Weights of a small mixture-of-experts language model, trained from scratch on English Wikipedia: 264M tokens, 11345 steps.
Below are experts of layer 7 (counted from 0) of a mixture-of-experts language model. Rows are named router (the router's row for the expert), down (a neuron's output weights, with its number) and show model dimensions 0-127. Each number is 128 + 24 x the weight over its row's rms, rounded and kept within 0 to 255. Numbers have three digits each.
Before each expert's rows: a language model's description of what the expert responds to. This comes from a sample of Wikipedia text that the model never trained on.

# expert 4
What it handles: Year digit completions
router:132137092154172113110123189137129093141101134143085099108120111131122096091129165044146106164125108137140131112148112146126109094128148075148139133093100126109136118130164141158108102137108114110138123120169122135159149150171156130117115094116126135086128132169101081129135137115169135125138096129127149183149126126112133145158122129106156140129121150138116144166163090161118115107098
down0:125143136164140117182148129123131106170089143145066143097108166102097093127139131129091158138084107165127127128162131083147146122131128128123121147106099120184095118110170105123137144154145145158140150117152149116142133175140102122075141105148128110136144107139112119158142139089117164159093135111110091118122138126153152122168127129088150115123126096151174157106114111166108115096115
down1:139113107126120145098128188128106155116125110134105129122168129127159172093108119127119124125142112138112111137128125069130165131132171102118118110120122093111152120148136113163134128098132157108117108131093145092104157135140089124101166155134186134167168132141128143133101112110102129122124160121170140110157137138167088170110115128139144096177077117093124113082085133169147145120166
down2:126130111140140138140111137135145155121137146156137098063128108149107158097095112182181104132117170147131182130148154134125110125122104122152118091129122149141131116164125173145175116103117096106161128128051124114141116164145098155150134136130134121127068137139110126101133101105114115154133115140154113193079155125127111102131131128099138122116112109119156132083113120136113172145145
down3:153088111098116135132119133148150063074099156089148122122114117129114119128161137055093108125112147146140112153125170165124139106133140133168151141125120131161112100109158142110095113098110138080146126148141122086113134139121144180160130160077120098168140098131141130152139121119132160127138148111122114146120117090137149113136121163127093141135124138133177132129118160120114157191096
down4:115127107087085160114166120094116135110152143162140119133102145123105133167111067127119131121130145118170137102131133162126109174163148136146146144122131115138162130150120131091158108117101101117137144141129126127150120151098189107123145105143111119135101100097125154131140099154137131117098125084147135118107147108137119115109127155121072112123124135181129094155075184205102109132135
down5:135137083108186137191135142122128141166164159152119086081123125153107116147148137130148154139134149116132149102113126116077116133103167102169122129108130138126147089087133143121150144096151089124163081110133141111123159160125185113115133106106087114110122150126110135110134159126165156123162100109168129099143129145136122125154121096128116086114115155127141075167120125144158107137113
down6:095088178133152089095124096135144148132116160125151156133116120097130114152142108165115160134171134101116169120122125163168146125095136087157138131155156121143132120154194129161125117103168122069107119138146109146154078132131154182143150146142144136110123114133136092119121117138141122086111139140128073162133109131152128117150149110139097181116117132099128129113129145163149157140159
down7:113116113107149090146171143135120132084151144147162137156112162079171118176144137132077130072146127167123089157157128164146096172133073121114115143115130152101133134089113132092101128126129116124092111131129146112178150112121111134120106104122163132157180109171120094108138118119129150131114148128129118151109094121136119113120115137132110125130101116130087139101115154133103115145061
down8:174119092125154136102111089146081110170124149133087148120128137148182151112136084140135081121059115082144108112093156107153113137163114107152127085130145114141107145107130105138155130118125156124124150160127111115146143127098143143148135129145111067133152101152131117140172142157132145154135104109109134125142185103142092159136152099144150127155135143131135138114124151097122130109185
down9:119109102071092151104120131159149092141169121138080153156145115110137112120094130139113103096112099066143140142100124205150151130127137135174125125100110132160147172110140155118106133153159136112141157131114122181120154115130121156140111124129125144127116099157139148062146107158147157138141168104152148108132126106094098098121151097118123141143134115152096129090140139136150136150145
down10:112149124101165124154095124184145113150110152062071129127123153137100141114102094122151148115139119103131150133122117127124153157122169117117100155115140115141082113110113130146123106155129111104141099159142137135156151154102156103123147145165121102113150098111101117148119149120097108147112170084125170143110128125137121116184156150101129117184147092144087172142130075119157135134133
down11:130153098145089107149118156093144175151149130088150088123074086115110133124136131129175132153134171171134115108106116136109117164176108104132132143117088136139110141139133149141080155117078163172106143126115125124113167198159098115151119134108152120135146129088137087133125110137141131144126104125123130127132119152166124130186133123126127123143103129111109091090146166118113117156146
down12:137113140127166108125149151156162146122156142120163151119068139097132158114140094149130098146147137142142109100117150113109176116158140156128105161120104132086123094075122089134109084101111133116136109106097152092139114114113158123129161163129138082138119179077096117175112125118186098142149128109129141177109128150145120166152151133116139149096141149125113114136102112115114099143142
down13:110125084104140130114141136114137138102139121109127127104098107156195138120104111181063146154138147136147141119134092117121170072117102121163145107134154098131122155154126120109128123137120164131158157104110126105147133089117109146099104113115127097141130089128104081162145175122131132108165125153119138151150133146083125123123112139160145122145163144118107088096070134129145182139156
down14:144106132100133138126155147118118096126082106100103131126130114095239102104092127120113120103132128136137168106121109090090172095123131098137145138133166134084159117080116080099115100138113111107140110144149142096125121157109156148134126148107142070132158125128122135130162158130165115107121140137135101136119111095153133139128164133101139131150111102109124123141083105121140133147168
down15:118113182105185109083148155149135146146137157138108125167120134138107129142144113130115107090083174157157117104108158149135143103102200139149124165129159168114112129126158093114144166119112095124135108095166126135105162123114119090114141125083094113169124113103142113140085134130145126135108119138152159154132128114169115123168121109125108126157072162121129141116124158139127131142105
down16:139107159108123148169110117147119144111112145169160138073161111131122133097133125073120149136117115100112132171142071163087128195132145101155138134131113107153155106101142140083126152110101108126132112129133128102135136130158176112136125126126175111140142102130076106154114196127131151113149128088100111119132120117138126120149159114146143133124079135179130146164146124160137106105119
down17:177101138102101076104123185124105124157108076144131117132089130128171125144156122093112118136134105150088137114120132125139106092125111172088127144099088161105139133141153112092162116142090168160127119116141119145122167138144099095110133100125109135098108148128116125117109132142169166130120134132130146097127168124067126171088089129110107080156128158109136126112136130130110104115113
down18:105049141113141162116121154143126084120110124134130152094116130123134119127112149149132123125135102124159181076120089097151099087113132141148117124077141106140127107113139121112118166097115133113112120072193119123087120145117148103166094111150117126118140166083125075151145111113152115123112126102139080096146096113150143101119131141150148156110102137142134097120122159148119130154105
down19:129160134112119113167120135131129126112145196152147139114169110134130194086092118148130148110129150116148132141157144112118145118161085119157133110169132082139111130094102179114084130115151138145195143136138124124150142124138121135121115153114148102122116154092135163143150103131122127114158128154074134155128103152172166109149120183101158135100139132160140107097149147138144159127139
down20:133122133123141126142088085115059114129107131109153134119166138093112139142143113152132084151133114068161108096148120126157128082114143137151100131097102103091115141080151114142156110142136158139146168094109155160124104108095151170142122129122132152129137139134108085093124139114134147154100126078098119106112140143132129191089113118114111171140163136128099106125179136112132130123147
down21:110104169135117096104151136123117131106131150121117121147125146119090117143168103084125108162079145163124151140132127084118111149105124132111097121132156120145111106139151144133119151147130121112129126134129070150119136128156139141143126112125153094151131171131123027126134153088106140152125130135152153095076125182125160155097129143113134150186133130145164107119140145147144133128064
down22:133124124130132106142128142170151168158149126140128113146177103158086125132123107116183138101170144094094104156135165142103139097132129177069119131132125140097124118136139150112132122100167092161111154147070145100108123068135109102142141131144145121145122068119131158115103150129150137153135151119091144124142163132126160139116148132081128089121102122116110143129112079125107137119088
down23:168117161115092149142114116141126120117101081166135123134136076126137181164163129149153153148157139119113091137134127161126108101121109132095093097107091154107116157119101095108155140145116133165138141119111145107169160190141138126106092098115152154119133103145105121159118127133139116158086085095132107105147176144062146121127145138153128110121137123119083101156131109138120133131109